config.yaml
n_layer: 8
d_model: 128
n_experts: 256
experts_per_token: 8
d_expert: 32
d_shared_expert: 0
activation: "swiglu"
moe_layers: [1, 2, 3, 4, 5, 6, 7]
router_score: "softmax"
normalize_top_k: false
routed_scale: 10.3
balance_loss: 0.00135
balance_bias: true
router_z_loss: 0.001
router_noise: 0.3
init_std_router: 0.0247
lr_router: 0.000842
vocab_size: 4096
norm: "rmsnorm"
norm_eps: 1e-06
tie_embeddings: false
optimizer: "adamw"
lr: 0.00393
beta1: 0.95
beta2: 0.95
grad_clip: 1.0
batch_tokens: [32768, 65536, 131072, 262144]
seq_len: 1024
train_tokens: 503200000
steps: 4442
dataset: "wikipedia_en"
Below are experts of layer 5 (counted from 0) of a mixture-of-experts language model. Rows are named router (the router's row for the expert), gate (a neuron's input weights, with its number), up (a neuron's input weights, with its number) and show model dimensions 64-127. Each number is 128 + 24 x the weight over its row's rms, rounded and kept within 0 to 255.
Before each expert's rows: "gets" lists some tokens that make up at least twice as much of what it gets as of all text; "mostly gets" lists some tokens that are sent to it at least half of the time. This comes from a sample of Wikipedia text that the model never trained on. Tokens count by the router's weight.

# expert 236
gets: "of ", "in ", "to ", "for ", "by ", "at "
mostly gets: "throughout ", "of ", "for ", "into ", "across ", "between "
router [128 132 129 119 104 142 110 110 130  90 101 120 153 159 157  97 134  80 126 113 120 145  93  98 106 154 137 190 149 128 108 148 108 143 144 136 158 154 105 134 112 157  90 116 134 135 162 112 175 107 164 124 139 104 107 152 166 148 154 125 157 108  89 145]
gate0 [134 117 142 118  98 147 128 124 123 128 101 141 123  96 140 110 139 119 124 105 139 135  69 125  97 142 178 179 146 119  92 159 128 125 156 122 121 130 121 131 127 137 123 115 158 140 164 109 151  80 132 128 127 115 105 120 139 140 139 102 146  92 154 166]
up0 [165 159 105 135 112 111 147 143  89 124 153 145  87 103 166 149 103 119 153 160 182 128 104 159 145 146 133 171 152 151 117 145 134 119  99 146 111 103 157 106 160 136 155 144 124  99 137 154 123 118 129 159 100 126 158 115  95 121 157 132 145 116 152 139]
gate1 [160 142 119 169  76 138 151 110 143  62 115 122 112 147 144 156 150  86 112 141 106 168 119  93 169 151 124 145 157 167 122 111 156 113 171 167 135 127 116 132 133 122 121 115 152 125 176 119 155 138 112 124 138 100  71 112 146 155 160 144  93 124 100 118]
up1 [161 133 152 135 101 129 147 167 106 105 127 127 139 158 179 101 114 117 139 115 135 127 165 127 128 111 123 147 136 158 136 114 116 102 105 128 139 130 128  89 104 155 123 139 128 125 150 118 151 146 143 115 138 112 123  81 126 143 139 156  94 142  97 121]
gate2 [142 126 139 139 130 154  86 105 139 114 114 135 131  99 136  88 150 130 125 146 109 149  88  89 121 181 118 130 114 108 106 119 109 131 111 109  93 123 145 118 123 117 133 120 172 135 146 126 124 109 122 106 122 109 100 158 135 187 165 181 176 132 155 144]
up2 [109 139 121 103 136 109 133 112 106 193 117 146 174 142  99 127 128 115 119 141  76  81 119 126 113 130  99  83  84 152 128  99 130 104 113 149  94 121 118  91 145  84 132 139 135 102 126 142  98 166 153 131 104 158 175 104 131 176 146 172 141 144 140 152]
gate3 [ 97 135 139  94 119 132  95 149 158 111 106 126 170 122 152 115 111 117 119 114  75 167 113 104 133 123 125 126 119 140 123 123  84 146 139 144 204 118 142 132  78 120 108 123 138 123 134 139 156 126 180 141 132 138 136 135 154 169 128 135 172 112 128 141]
up3 [131 137 123  71 107 124  89 126 144  96  86 120 126 130 120 125 128 144 124 115  55 152 138 127 105 152 119 129 137 127 110 124 144 155 152 131 186 112 142 124 126  99  96 116 123 124 150 139 156 129 148 143 122 143 124 165 135 160 145 114 128 122 115 145]
gate4 [146 111 130 133 105 141 120 111 160 100 101 139 169 127 148  92 162 100 118 119 108 165 135  93 131 139 145 144 122 116 119 146 115 150 137 123 143 146 119 132 168 187 122 124 145 136 143 124 148 130  57  68 147 140  97 156 132 156 129 127 169 136  40 121]
up4 [ 85 111 150 120 159 148 114 126 126 156 125  97 112 149 124 139 120 159 115 117 151 104 130 150  97 123 143  96 133 108 144 161 116 110 146  99 138 146 125 163  96  94 146 107 116 146 134 109 136  98 199 165 137 104 123 130 138  73  93 101  98  99 188 122]
gate5 [134  98 171 109 110 174  94  79 166 106  89 101 155 129 141 118 148 142  97 120 104 157 136  88  99 151 139 111 139  91 121 156 114 167 125 100 126 172 103 163 114 132 115  90 147 172 135  88 128  89 122 129 148  96 109 170 126 148 129  92 157 105 123 121]
up5 [156 132 153 105 153 148 120 113  82 132 136 113 138 154  99 132 144 125 128 155 148 181 160 119 126 124  81 155 155 138 119 125 153 169 126 147 118 156 125 142 160 150 163 147 121 127 135 125  73 114  98 140 118 154 120 116  90 116 141  97  76 124  68  90]
gate6 [ 99 130 115 124  86 132 124 144 143 105 122 122 134 141 157 125 116 106 149 141 142 159  97 117 143 191 119 167 141 143  98 130 161 102 115 113 160 136 111 144  95 144 112 141 156 120 182 124 167 138 146 140 141 105 147 127 117 158 136 188 176 137  74 142]
up6 [171 128 147 105 144 122 119 119 121 124 139 138  84 108  93 125 122 122 124 107 123 118 127 151 119  71 135 114 132 119 139 129 108 155 170 114 101 137 126 123 159 128 151 120 105 149  87 120 117 115 162 106 114 118 113 140 115 119 118  94 102 122 180  84]
gate7 [108  84 158 106 107 179  72 103 168 105 113 105 163 163 125  99 140 130  96  87 117 168 114  90  98 146 145 131 127 107 120 142 121 112 139 105 135 166 121 143 114 131 136 109 153 170 134  98 165  92 135 110 162 123 132 166 140 146 108  82 154 105 135  87]
up7 [112 120 129 145 134 120 170 134 105 125 144 126 141 138 119 123  83 154 164 107 165 127 139 135 102  97 101 166 112 138 125 106 133  91 128  94 155 145 147 128 120 114 160 146 116 114  93 130 181  75 187 147 171 179 108 137 135 109 131 103 158 141 155 107]

# expert 150
gets: "| ", "0 ", "1 ", "% ", "1", "|"
mostly gets: "UTC", "% ", "—; ", "46 ", "44 ", "41 "
router [128 101 143 123 113 162 110 118 156 104  81 117 150 164 148 115 120 108 110 104 104 167 122 116 107 146 149 145 170 115 121 163 101 175 146 109 137 147  92 156 138 163  89 110 158 151 146 113 147 118 125  88 154 123 101 158 175 134 159 103 119 120 105 100]
gate0 [162  78 131 141 150 145 127 145 135 177 133 115 126 136 135 100 105  67 106 110  87 134 153 111 150 196 146 154 118 109 135 136 146 135 130 132 149 144 139 186 139 175 143 128 112 132 118  97 110 145 126  97 157 141 126 116 120 122 110 152  77 128 155 105]
up0 [143  97 134 136 115 116 134 142 134 116 181 157 108 156 135 141 163 127 100 123 142  97 106 134 132 171 123 111 178 134 141 134 143 192 198 103 104 116  92 135 133 116 120 139 123 107 106 123 119 128 133 115  89 145  98 154 144 150 133 130 161 120 150 110]
gate1 [104  99 127 113 140 132  96 117 137 121  79 120 124 173 144 133 172 104  88 106 116 141  85 131 118 151 128 133  90 108 113 126 150 140 115 154 164 138  63 152 128 154  88 113 136 143 123 110 161 117 132 145 128 114 103 148 154 127 158  80 135 131 102  94]
up1 [128 166 138 130 140 132 150 130 142 141 189  97 133 121  89 112  94 129 136 147 120  86 130 111 135 112 134 146 162 109 153 152 143 140 118  89  82 147 185 156 124 119 155 127 106 136 120 131  94 120 136 123 170 146 177 111  76 145  86 135 136 105 151 177]
gate2 [170  67 132 141 106 147 130 132 131  95 122  95 132 150 133 113 117 104 110 136 122 125 115 122 143 148 154 121  96 152 128 162  89 155 132  71 140 154 141 140 131 137  91 134 133 139 144 117 127 108 165 133  99 144 120 103 127 174 118 165 156 123 131 129]
up2 [175 102 110 146 147 108 147 149 112 137 160 134 111 123 157 137  95 109 122 161 148 116 128 131 147 141 100  98  92 186 145 132 124 162 116 108 117 126 137 126 164 126 122 160 122 104 127 136 115 150 115 111  81 168 141 112 144 129 131 172 119 160 118 154]
gate3 [ 88 125 150 135 114 148 118 149 115 121 122 130 123 122 150 119 147 112 125 172 116 107 134 110 118 138 155 155  86  84  75 140 127 106 213 106 165 114 111 138 151 166 161  97 125 154 142 119 150 113 104  89 154 101 155 102 137  93 186 121 142 106 169 148]
up3 [121 140 107 142 109 101 132 181 107 129 132 155 101 107 152 160 121 109 139 166 126  90 156 143 133 121 132 134 102 113 100 115 122 123 171 140 139  96 135 120 176 136 170 138 129 116 141 184 150 146  97  94 125 119 165 129 146  98 155 129 122 150 153 181]
gate4 [141 105 151 115 129 138 137 133 128 118 103 119 126 118 137 127 121  66 104 158 143 127 137 130 135 140 173 117 167 115 162 133 130 154 153 129 120 153 120 147 113 109 165 130 146 159 133  86 125 125 145  86 202  96 101  87 159 116 133 110 115 109 132 119]
up4 [ 82 133 153  84 110 158  92 103 156 115 125 112 156 157 129 100 167 146 133 104 126 154  84 105  98 136 109 156 103 133  75 142 114 107 133 117 143 143 102 123 109 144  83 101 144 143 120 124 158 113 147 167  66 129 118 166 120 165 139 123 170 111 126 120]
gate5 [152  93 136 111 119 129 118 112 139  96 119  97 116  88 156 143 102 115 123  67 142 152 140 146 154 111 130 142 122 129 131 136 137 141 123 142 147 119 127 106 143 126 145 133 177 135 149 136 132 116 118 111 120 144 119 145 147 122 126 171 128 142  91 130]
up5 [105 173 126 107 130 129 114  96 125 147 174 136 153 191  80 118 173 149 156 191 133 122 102 114 104 133 114 104 150 124 114  91 119 111 137 116 105 125  75 131 102 101 133 117  98 130 119 122 143 139 137 162 119 104 131 133 105 137 128  96 141 121 126 135]
gate6 [144 127 136 156 126 147 138 131 119 121 114 138 107 144 118 144 146 104 100  93 102 147 129 123 123 170 126 143 150  95 127 148 114 142 163 140 174 161 134 174 156 141 127 115 119 138 127  83 113 110 127  78 141 109 104 101 157 106 172  62 143  93 121  98]
up6 [101 132 149  81 106 154 110  86 163  87 127  95 176 117 128  98 141 154 128 162 153 140 105 104 107 103 124 157 126 126 102 145 102 113 115  91 101 134 104  93  97 111 104 104 159 145 137 130 162 121 143 160  98 132 108 171 105 158 113 133 152 119 111 141]
gate7 [ 94 118 151 116 132 137 109 127 157 107 104 125 137 130 158 148 128 113 120 186  86 160 105 146 110 136 126 134 126 145  96 110 110 134 136  89 119 134  98  88 184 134  86 116 144 141 136 135 178 138 109 132 139  98 133 154 116 117 112  96 119 135 105 138]
up7 [114 146 123 147 152 102 150 172 114 143 158 145  97 120 148 155 101 117 166 193 145 116 127 158 132 106 112 101 119 180 113  97 116 136 105 141 115 105 111  75 162 120 147 156 128 110 113 156 141 151 115 134 123 134 169 122 122 104  99 167  88 144 135 144]

# expert 174
gets: "e ", "t ", "an ", "er ", "o ", "k "
mostly gets: "uty ", "ort ", "face ", "igital ", "ave ", "change "
router [143 128 152 115 115 148 112 120 150 116  87  90 128 145 149 115 141  92 111  90 104 123  95 115 128 158 166 148 154  98 116 145  86 165 151 117 134 135  96 166 132 152 108 115 135 146 119 112 122  85 144 115 144 115 112 134 143 171 124  73 120 106 116 110]
gate0 [142 137 125  60 141 144  96  97 146 100 131 144 123 180 125 133 133 112 138 151 103 143 161 103  88 142 161 139 169  75  77 132  98 134 148 146 176 157 145 161 107 145 119 130 148 127 122 112 157 111  87 112 158 105 123 147 129 121 138 125  96 108 115 120]
up0 [100 113 141 153 102 145 131 111 160 132 122  98 143 113 134 103 146 139 118 117 125 148  85 114 144 162 104 139 156 178 140 150 157 122 125 100 108 142  94 131 116 120 122 112 132 144 135 120 137 122 187 127  91 128 104 150 149 135 134 141 168 107 145 113]
gate1 [141 106 123 169  65 141 115 116 135 112 100 125 133 138 109 113 121  97  95 105 105 154 132 108 123 132 132 134 147 103 130 161  82 166 129 102 114 136 119 142 157 155 126 113 150 144 147 129 121 140 114  93 129 143 122 153 150 128 117 109 140 120 115  85]
up1 [108 119  83 150 114 126 139 103 123 131 117 153 122 130 159 122 139 109 128  99 103 134 182 132  90 173 118 113 133  91 104 119 143 151 158 117 154 145 128 150 151 144 126 134 113 121 151 130 125 151  98 150 128 140 102 150 133 110 138 158 110 166 153 139]
gate2 [153 140 155 126 135 140  93  89 164 110 134 104 180 134 131 132 114 114 101 130 115 106 136 131 120 124 156 129 112 111 105 133 150 137 140 161 125 122 142 128 134 150  93 112 114 133 112 107 123  76 134  64 148 147 127 131 138 130 148 105 157 106 141 157]
up2 [156 157 107 135 131 116 132  92 103 114 167  74 163 139 131 132 110 205 134 137 125 114 130 149 133 131 125 127 102 147 133 114 155 109 147 174  96 139 133  79 163 134 112 150 119 159  90 137 101 108 106 133 105 131  94  87  98 153  95 166 120 128 135 127]
gate3 [126 119 138  49 123 141 119 127 133 141 101 137 172 140  89 130 142 125 110 161 127 161 110 116  98 106 121 127 133 122 123 158 110 144 148 123 129 154  47 155 117 146 126 121 139 124 123 118 184 104 100  97 165 115 121 185 191 147 130  98 171 100 139 126]
up3 [121 141 144 183 124 132 111 116 153 125 148 113 136 128 126 117 139 149 150 127 133 117 115 117 151 137 135 133 137 156 108 123 131  99 138 110 123 123 168 109 121 115 100 110 141 136 124 118  79 131 184 157  61 121 112  91  57 142 148 204 131 145 157 113]
gate4 [133 115 162 136  80 141  99 122 156 128 121 114 117 105 133 140 147 111 112 126 134 123  97 109 149 167 168 126 140 141 151 138 113  93 132 116 141 134 110 139 125 139 101 137 141 147 136 129 148 138 186 116 118 120 107 162 179 139 120  73 103  87  77 120]
up4 [102 117 130 104 160 142 134 112 124  98 121 118 155 143 155  88 134 131 120 125 109 160 136 118 100  94 117 160 114  99 101 127 120 154 127 127 137 148 146 124 121 102 119  79 142 136 125 108 123 102  80 132 166 117 122 108 110 118 149 179 133 146 176 111]
gate5 [125 100 106 127 116 133 123 147 186 101  99  93 131 194 176 123  84 127  99  95 100 143 119 126 124 168 132 120 135 121 134 135 118 140 126 160 168 133 134 132 110 119 115 115 178 127 113 126 107 112 124 136 152 154 118 142 195 142 108 129 139 126 113 145]
up5 [104 151 133 151 103 122 139 119 109 134 153 138 139  82 135 136 149 153 161 159 140  98 124 134 124 120 104 141 148 155 104 145 130 130 138  98  95 112 127 107 139 144 124 128 100 127 132 125 144 146 112 117  97 116 108 142  97  77 151 183 160 129 167 132]
gate6 [109 113 161  98 102 140 117 133 143 135 120 111 117 133 158 110 126  99 128  77 136 159  89 117 154 148 133 152  88 174 133 137 162 114 141 125 145 149  95 194 134 172 102 117 145 151 108 124 133 113 167 119 126 133 124 117 127 147 144 153 163 145 149 121]
up6 [101 134 145 147 108 137 129  93 135  83 116 113 166  97 124 128 140 130  99 167  87 137 120 120 107 103 132 164 140 111  95 138 101 132 125 156 118 139 155  58  94 116 132 131 173 119 149 109 118 136 116 159 161  89  90 152 133 149 119 142 129 135 108 114]
gate7 [116 117 175 105 124 142 118 119 113 138  92  85 151 148 134 139 128 109 120 100  94 145 113 117  84 131 153 146 139 115 129 121  91 158 155 151 157 131 106 155  84 116 119 107 125 142  98 126 144 121 105 109 107  73 145 130 151 149  97 120 130 111 100  81]
up7 [147 104  83 156 129 138 125 117 169  98 142 184 112 125 100  88 127 122 114 116 139 141 135 122 137 164 134 120 107 120 130 152 165 109 131 107 116 157 144 111 159 132 119 128 147 131 161 115 141 123 171 140 153 175  92 144 114 119 154 137 155 128 157 176]

# expert 62
gets: "ation ", ") ", "es ", "s ", "tion ", "ers "
mostly gets: "history ", "people ", "ology ", "ices ", "ples ", "name "
router [133 125 156 148 147 158 114 111 125 114  76  94 148 140 173 112 130 125 102 130 114 188 122 123 111 139 170 141 155 115  88 140  81 172 140 119 116 144 112 188 116 140 138 110 146 139 126 128 130 108 113 130 118  76 135 124 138 166 123 115 142 108 108 123]
gate2 [127 114 120  89 143 135 114 132 104 104 126 123 148 178 101 137 172 124 100  84 137 126 137 144  92 118 167 118 152  73 119 141 122 163 165  98 174 130  65 132 139 138 102 125 121 130 126 128 155 114 123  70 170  94 138 139 144 106 137  77  99  92 141  99]
up2 [146 133 117 118 162 113 132 142  94 130 139 148 152 184  87 141 153 144 115 109 156 114 162 149  95 120 145  93 110 109 114 150 142 151 147 112 173 107  50 133 144 123 122 145  95 119 119 132 151 135 111  87 154  88 167 118 119 101 148 100  93 108 128 121]
gate3 [125 126 171 132 154 137 106  89 125 128 127 121 132 110 133  96 158 154 130 122 151  94 125 112 129 112 132 125 132 119  78 124 109 163 100 115 106 122 119 143 100 162 110 128 139 133 148 118 140  82 109 136 117 109 122 102 112 133 115 145 118 110 104 106]
up3 [109 135 126 124 103 124 141 134 108 119 134 104 116 143  99 153 140 135 122 145 113 161 119 148 171 125 143 135 121 138 132 118 187 104 123 112 175 122 103 144 113 108 107 164 149 128 150 119 158 144 129 144 135 101 101 139 136 124 131 154 164 172 138 165]
gate4 [175 115 153 122 122 146  83  96 143 112  93 102 123  79 136 132 125 112 176  95 137 153  90 124 121 131 162 130 127 108 149 132  83 157 134  92  91 122 126 141 149 154 109 105 124 145  96 118 135 105  94 131 103 110 132 133 165 140 116  96 136  96 123 141]
up4 [ 71 137 126 112 112 143 143 128 160 103 144 132 150 192 138 104 142 115 112 140  94 121 124 106 123 144  95 149 142 156  93 136 155 124 163 157 179 165  99 106  74  85 140 109 156 132 177 118 156 135 166 124 153 174 106 119 113 109 161 155 137 147 132 108]
gate5 [110 124 122 130 116 135 133 150 105 126 116 105 135  93 142 121 162  97  99  84 122  97  96 104 135 170 113 126 152 101  85 157 113 135 164 114 129 148 125 149 119 145 106 109 142 151 165 135 111 119 121  93 103  88 116 158 138 140 106 154 155 146 124 126]
up5 [161 133 119 169 126 107 146 173 120 138 121 107 132  72 134 121 133  92 107  79 131 104  99 153 148 166 114 123 133 106 122 110 107 128 135 132 111 132 133 134 127 136 158 140 143 125 118 170 118 130 124 109 140  76 162 129 146 133  88 129 146 148 122 142]
gate6 [144 101 137 151 109 138 124  65 122 100 124 156 189 115 102  91 115 160  73 136 105 148 125 150 133 118 148 122 118  78  92 140 129 119 126  90 132 127 130 105 128 144 112  92 118 142 115 108 115  94 116  94 156 107  92 156 144 172 157 108 108  83 114 137]
up6 [ 83 136 132  77 107 150 115 169 148 151  92 113 107 163 172 144 175 117 174 105 164 122  88 114 124 135 126 165 135 161 152 142 126 157 155 124 146 136 144 152  82 138 104 120 168 147 126 131 170 132 148 128 150 121 130 138 144 114 112 171 178 131 154 110]
gate7 [117 116 111 139 135 142 101 127 165 100  82  96 143 149 189 119 122 114 116  60 117 173 100 118 118 129 159 154 123 102  68 147 131 118 163 100 142 129 120 188 152 130 127  98 150 155 145 163 152 115 150  99 125 120 123 137 181 159 116 142 163 129 104 153]
up7 [120 122 160  90 106 154 119 110 124 133 134 157 152 125  72 113 173 108 116 170 114  89 113 104  97 143 125 130 163 119 194 142 103 139 119 161 137 162 114 102  91 161  98 119 131 127 145  76 138 120 128 128 151 105 120 166  94 123 143  93 120  99 149  90]
gate8 [ 60 117 167 144 160 148 133 145 108 121 131 108 165 136 183 126 117 120 131 144 141 123 108 132 119 135 173 134 150 140  65 131  94 163 115 114 133 132 126 137 117 132 118 110 147 147 131 117 127 119 132  84 152  85 120 137 131 146 133 128 125 112 123 139]
up8 [ 98 129 174 168 178 131 139 151  83 153 121 117 160 135 156 157 120 126 105 154 166 121 143 123  72 126 152 101 131 135  75 120  96 138 111 119 101 122 129 115 164 106 146 128 115 125 149 133 121 165 124  98 106  60 171 107 115 108 132 141 102 139 144 123]
gate9 [122 121 130 153 151 145 115 119 137 129 115 148 148 155 121 118 135 139 100 167 131 147 141  89  95 102 145 122 184 105  98 134 111 162 148 113 118 127  94 153 129 126 122 131 145 139 147 112 137 103 116  46 152 136 129 120  95 133 130  95 113  99 137 118]
up9 [153 124 110 138 159 114 152 148 110 142 135 159 138 136 100 110 103 177 122 167 176 136 161 134  96 109 131 110 185 103 109 116 120 174 124 117  98  96 107 120 175 123 150 164 103 111 127 137 113 126 126  73 155 131 138 111  95 106 121 115  96  84 158 106]

# expert 65
gets: "1", "2", ", ", "3", "4", "5"
mostly gets: "nd ", "rd ", "second ", "fourth ", "third ", "sou"
router [127  97 148  93 113 164 103 106 157 102 100 139 166 181 116 132 127 112 111 121 102 165 104 125 103 162 134 153 164 109 133 143 133 147 153 124 169 148 108 148 128 146 100 111 134 149 129 115 165 100 121  97 121 140 104 173 144 155 137  92 146 120  96 103]
gate0 [154  80 190  71 153 155 106 158 126 109 101 146 157 117 119  94 102 103 112  92 127 106 114 127  98 137 117 147 107 120 135 151 121 127 143  94 136 139 125 102 160 177 117 115 117 155 118 114 133 131 110 114 100 149 154 135 123 177 136 122 152 132 106 153]
up0 [ 96 145 139 158  77 147 132  74 159 120 132  85  72  99 122 110 207 122  91 133 138 167 123 103 139  96 144 134 150  97 102 120 127 153 146 138 105 124 118 160  93 110 131 121 155 134 145 111 133 122 157 127 151 106  94 124 127 105 133 112 117  98 145 118]
gate1 [157 108 104  99 139 131 104 144 112 109 110 137 139 167 104 143 140 159 144 159 135 117 136 144 106 135 178 119 129  97  91 153 119 122 113 112 121 122 134 124 154 108 143 131 152 132 144 111 177 117 104 110 185 100 158 143 162 109 170  90 139 135  99 139]
up1 [ 89 154 106 130 151 142 124 104 148 141 119 138 101  61 158 102 134 102  98 109 159  72 134 111 139 139 118 130 139 143 158 117 115 159 134 158  72 154 125 148 121 120  76 129 110 139 123 131 145 170 139 150 138 137 119 123 107 102 138 132 169  83 139 120]
gate2 [118 126 129 132 124 183 113 121 173  93  69 112 118  88 146 117 166 145 122  80 115 152 111 111 107 146 138 152 142 124 106 144 134 130 136 112 112 134 114 154 150 121 126  78 162 149 137 119 171  83 116 121 147  94  74 167 146 139 120 114 144  72 167 133]
up2 [110 143 104 105 161  97 160 151 118 141 106 112 101 114  91 121 131 148 136  86 150 155 152 173 109 127 114 168 119 139 102 113 137 146 114 152 143 126 148 126 119 107 162 147 105  88 169 147 154 106 170 152 133 142 134 149 116  92  93  98 169 133 123 137]
gate3 [151 138 160 134  79 139 128 132 136 126 100 127 132 116 135 110 102  99 104 104 124 214 114  91 129  95 135 155 131 142 104 154 101  98 134 164 175 171 116 117 101 176 120 126 155 145 126 114  95 110 148 106 148 114  97 145 155 179 120 105 124 146 110 100]
up3 [ 93 114 101 118 154 140 124 104 142 109 125 105 129 143 152 129 191 124 112 140 142  46 130 126 116 173 151 110 132 113 135 150 141 126 127  79 104 100 137 150 128  85 119 108 126 136 146 124 164 126 113 159  99 120 145 107 110  96 137 161 141  82 162 160]
gate4 [126 136 139 174 126 142 103  94 171 146  87 118 159 157  82 113 128  97 123 101 123 151 123 105  90  91 110 136 153 102 149 154 115 170 177  95 155 163 126 130 141 159  99 134 139 134 111 115 120 127 153 130 134 148 100 143 159 120 118 110 133 128 144 142]
up4 [108 122 134 120 104 142 149 132 103 101 129 111  96 112 195 113 145 136 127 141 130 125 112 126 134 165 176 141 137 129 106 123 108 112  96 126  98 118  99 144 114 109 142 103 146 146 166 128 146  96  99 107 104  77 128 112  99 145 150 151 131 104 119 131]
gate5 [134 126 121 141 127 143 100  94 188 122 119 141 162 109 159 133 134 111 113 102  83 112 121  87 138 140 143 155 112  91 123 140 117 164 169 110 139 139 142 176 140 162  95 135 133 149 161 125 180 110 147  73 110 150 130 122 107 143  97 103 133  92 104 112]
up5 [141 125  99 166 135 110 106 104 161 139 132 141 142 104 117 161 119 129 141 107  89 108 144 112 154 129 115 130 107 112 141 121 146 158 171 120 132  96 151 158 157 123 106 164 109 124 142 154 148 146 120 101  84 166 138 124  92 134 103 125 133 123 100 134]
gate6 [164 134 146  79 137 143 135  88 124 135 106 105 143 135 117 141 118  78  61 111 116 150 111 114 110 127 126 127 165 107 107 144 133 115  99 118 165 130 113 134 139 136 111 113 153 117 145 106 124 114 119 151 137 137 121 114 164 158 133  92 126 121 168 113]
up6 [142 120 127  94 146 130 138 102 117 130 112 115 135 110 130 128 105  79  83 104 112 164 136 140  96 106 141 107 142 121 121 106 128  90 100 128 177 141 148 118 113 127 139 104 136 119 127 111 111 144 148 166 165 150 124 110 168 133 155 112 100 159 147 125]
gate7 [127 117 177 137 135 147 119 142 133 136 122 137 162 176 159 114 139 133 120 155  87 150 120 119  98 163 141 160 133 106 167 152 134 173 122 127 129 167 103 163 111 116  88 125 155 130 104 109 146 142 115 125 115  98 136 169 149 153 140 154 127 112 163 122]
up7 [158 124 183 135 147 125 134 142 122 165 152 135 151 135 126 129 104 140 137 128 102 133 135 137 130 133 108 145  97 121 174 136 169  82  90 113 156 163 129 144 115  97  93 139 141 105 107 138 109 148 109 119 103 120 142 148 108 149 147 166 152 162 155 118]

# expert 180
gets: "in ", "to ", "on ", "of ", "for ", "by "
mostly gets: "from ", "into ", "during ", "for ", "through ", "across "
router [ 95 117 143 120 131 149 123 109 141  79 119 121 149 155 146 123 141 105 119 102 112 177 105  81  87 135 143 154 171 123  96 146 110 159 164 113 159 144 102 146  95 143  96 120 140 145 161 118 145 116 125 118 148  95 114 141 156 143 183 113 138 108 111 137]
gate0 [ 85 112 110 118 156 139 135 107 134  92 117  92 156 153 114 127 150 102 102 139 131 153 123  88  76 133 146 111 139 104  88 140  64 195 127  97 133 127  86 145 117 123 114 137 122 137 169 132 165 126  92 125 107 125 156 133 132 122 139 127 108  89  98 125]
up0 [ 88 150  93 127 178 111 165 136 109 113 147 130 113 141 121 158 146 111 123 144 143 113 168 106  89 100 128  87 127 126  89 114 104 172 113 121 114 102 112 116 146 119 132 161 103 112 156 160 137 152  71 153 113 141 181 127 123 127 125 145  98 124 115 136]
gate1 [110 133 130 136 117 143 127 155 167  92 130 141  98 144 153 117 132 141 130  92 132 178  95 137 127 154 187 157 150 142 104 131 150 130 146 149 119 161 135 127  99 135 112 112 148 144  78 126 143 118 171 137 134 111 122 130 147 116 111 153 148  99 144 113]
up1 [142 104 144 117 135 139 104 104 124 169 106  83 155  75 120 112 148 100 121 155 132 108 153 102 117 106 132 123 101  99 135 151  98 128 113 110 147 128 140 125 159 147 101 126  96 139 181 104 132 116 143 127 151 156  97 130 140 134 129 109 122 127 109 121]
gate2 [144 120 135 145 118 136 128 113 115 110 113 109 116  99 143 104 118 106 106  85 113 114  86 146 110  96 132 151 139  98  92 138 111 162  94 147 111 138 138 165 162 123  96 111 166 126 149 116  98  95 135 112 153  94 106 148 134 168 145 161  94 118  92 101]
up2 [132 139 109 146 130 121 151 115 101 104 144 150 105 101 119 130 109 113 119 107 117  94 106 139 130  89 121 129 132 134  87 123 131 141  87 163 126 123 142 135 145  89 113 125 148 116 153 128  85 131 112 115 129  92 117 136 130 181 175 184  70 154 112 118]
gate3 [105  93 128 136 118 153 119  77 178 148 148 103 179 151 125 134  94  67 128 138 151 142 127 110 110 122 122 147 116 124 112 136 141 126 134 110 134 182  77 175 157 138 109 130 132 152 161 122 131 114 156 113 101 125 154 115 135 150 116 130 153 110 113 120]
up3 [179 114 115 156 141  98 154 108 152 146 178 162 144 103 154 150 101  72 133 113 131 131 132 138 131 128  73 113 111 189 130  96 147 117 105 163 127 135 106 166 163 150 118 147 124 123 157 164  96 153 142 127 130 132 145 126 134 130 126 123 124 140 112 158]
gate4 [159 119 119 136 130 136 131  99 145  87 106 168 126 190  90 136 148 138 116  94 133 124 150 100  96 120 160 125 158 127 118 137 123 122 177 142 115 139  85 122 127 111 103 134 131 156 127 125 168 108 147  95 111 121 136 122 128 132 125  88 139 116  66 115]
up4 [171 129 102 158 132 114 148 122 140 107 138 175 103 181  89 132 133 139 141 104 131 144 176 122 123 123 137 113 135 160 132 131 133 114 144 189 139 121 107 116 126 103 113 156 111 140 143 149 141 154  94 112  88 117 143 117 105 106 151 106  80 145  75 156]
gate5 [150 119 133 130 131 139 141 108 115 118 132  83 167 162  84 143 111 160 135 131  79 159 164 125  98 117 119 141 120 114  75 136 121 157 163 114 134 143 118 119 123 146 130 128 156 129 105 135 117 127  77 113 119 123 108 153 123 129 144  88 120 143  59 113]
up5 [ 87 135 140 126 117 140 102 134 142 115 117 143  99  90 172  97 133  96 107 118 174  88 109 137 129 173 157 143 144 112 189 144  95 105 126 123 143 141 151 150  87 131 116 131 135 127 163 114 144 104 172 144 166 122 135 125 163 119  87 148 142  92 180 144]
gate6 [141 130 154 114 106 141 108  86 116 103 137 141 191 139 135 121 188 134 116 121 135 148 144  92  79 152 160 151 121 120 110 141 132 114 163  94 130 143  76 120 137 103 111 106 150 137 150 108 155 139 128 133 124 115 114 122 132 130 154 117 143 105 115 135]
up6 [101 109 125 118 138 142 122 162 157 141 107  93  98 129  90 107  87 115 118  97 109 131 109 143 150 127 129 139 137 113 145 131 103 150 105 147 157 140 144 153  97 164 119 114 118 147 102 113 150 102 144 100 149 126 134 149 120 106  96 113 103 124 114 107]
gate7 [ 96 123 163 103  98 154 110 132 124 137 132 104 127 146 134 129 150 119 139 145  86  92 107 140 150 135 134 206 133 110 156 145 106 136 130  98 157 143  98 134 105 131 130 117 139 152 117  98 165 140 142  80 124 114 120 148 154 151 148 134 139 103 107  76]
up7 [120 141 109 102 148  97 141 170  85 168 155 155 105 121 145 140 117 126 149 170 115 114 173 149 145 142 113 161  97 150 131  90 142 125  93 122 145 115 111  95 110  87 138 128 120 104 134 159 147 193  90 123 115 105 142 110 117 125 169 148 121 126 132  91]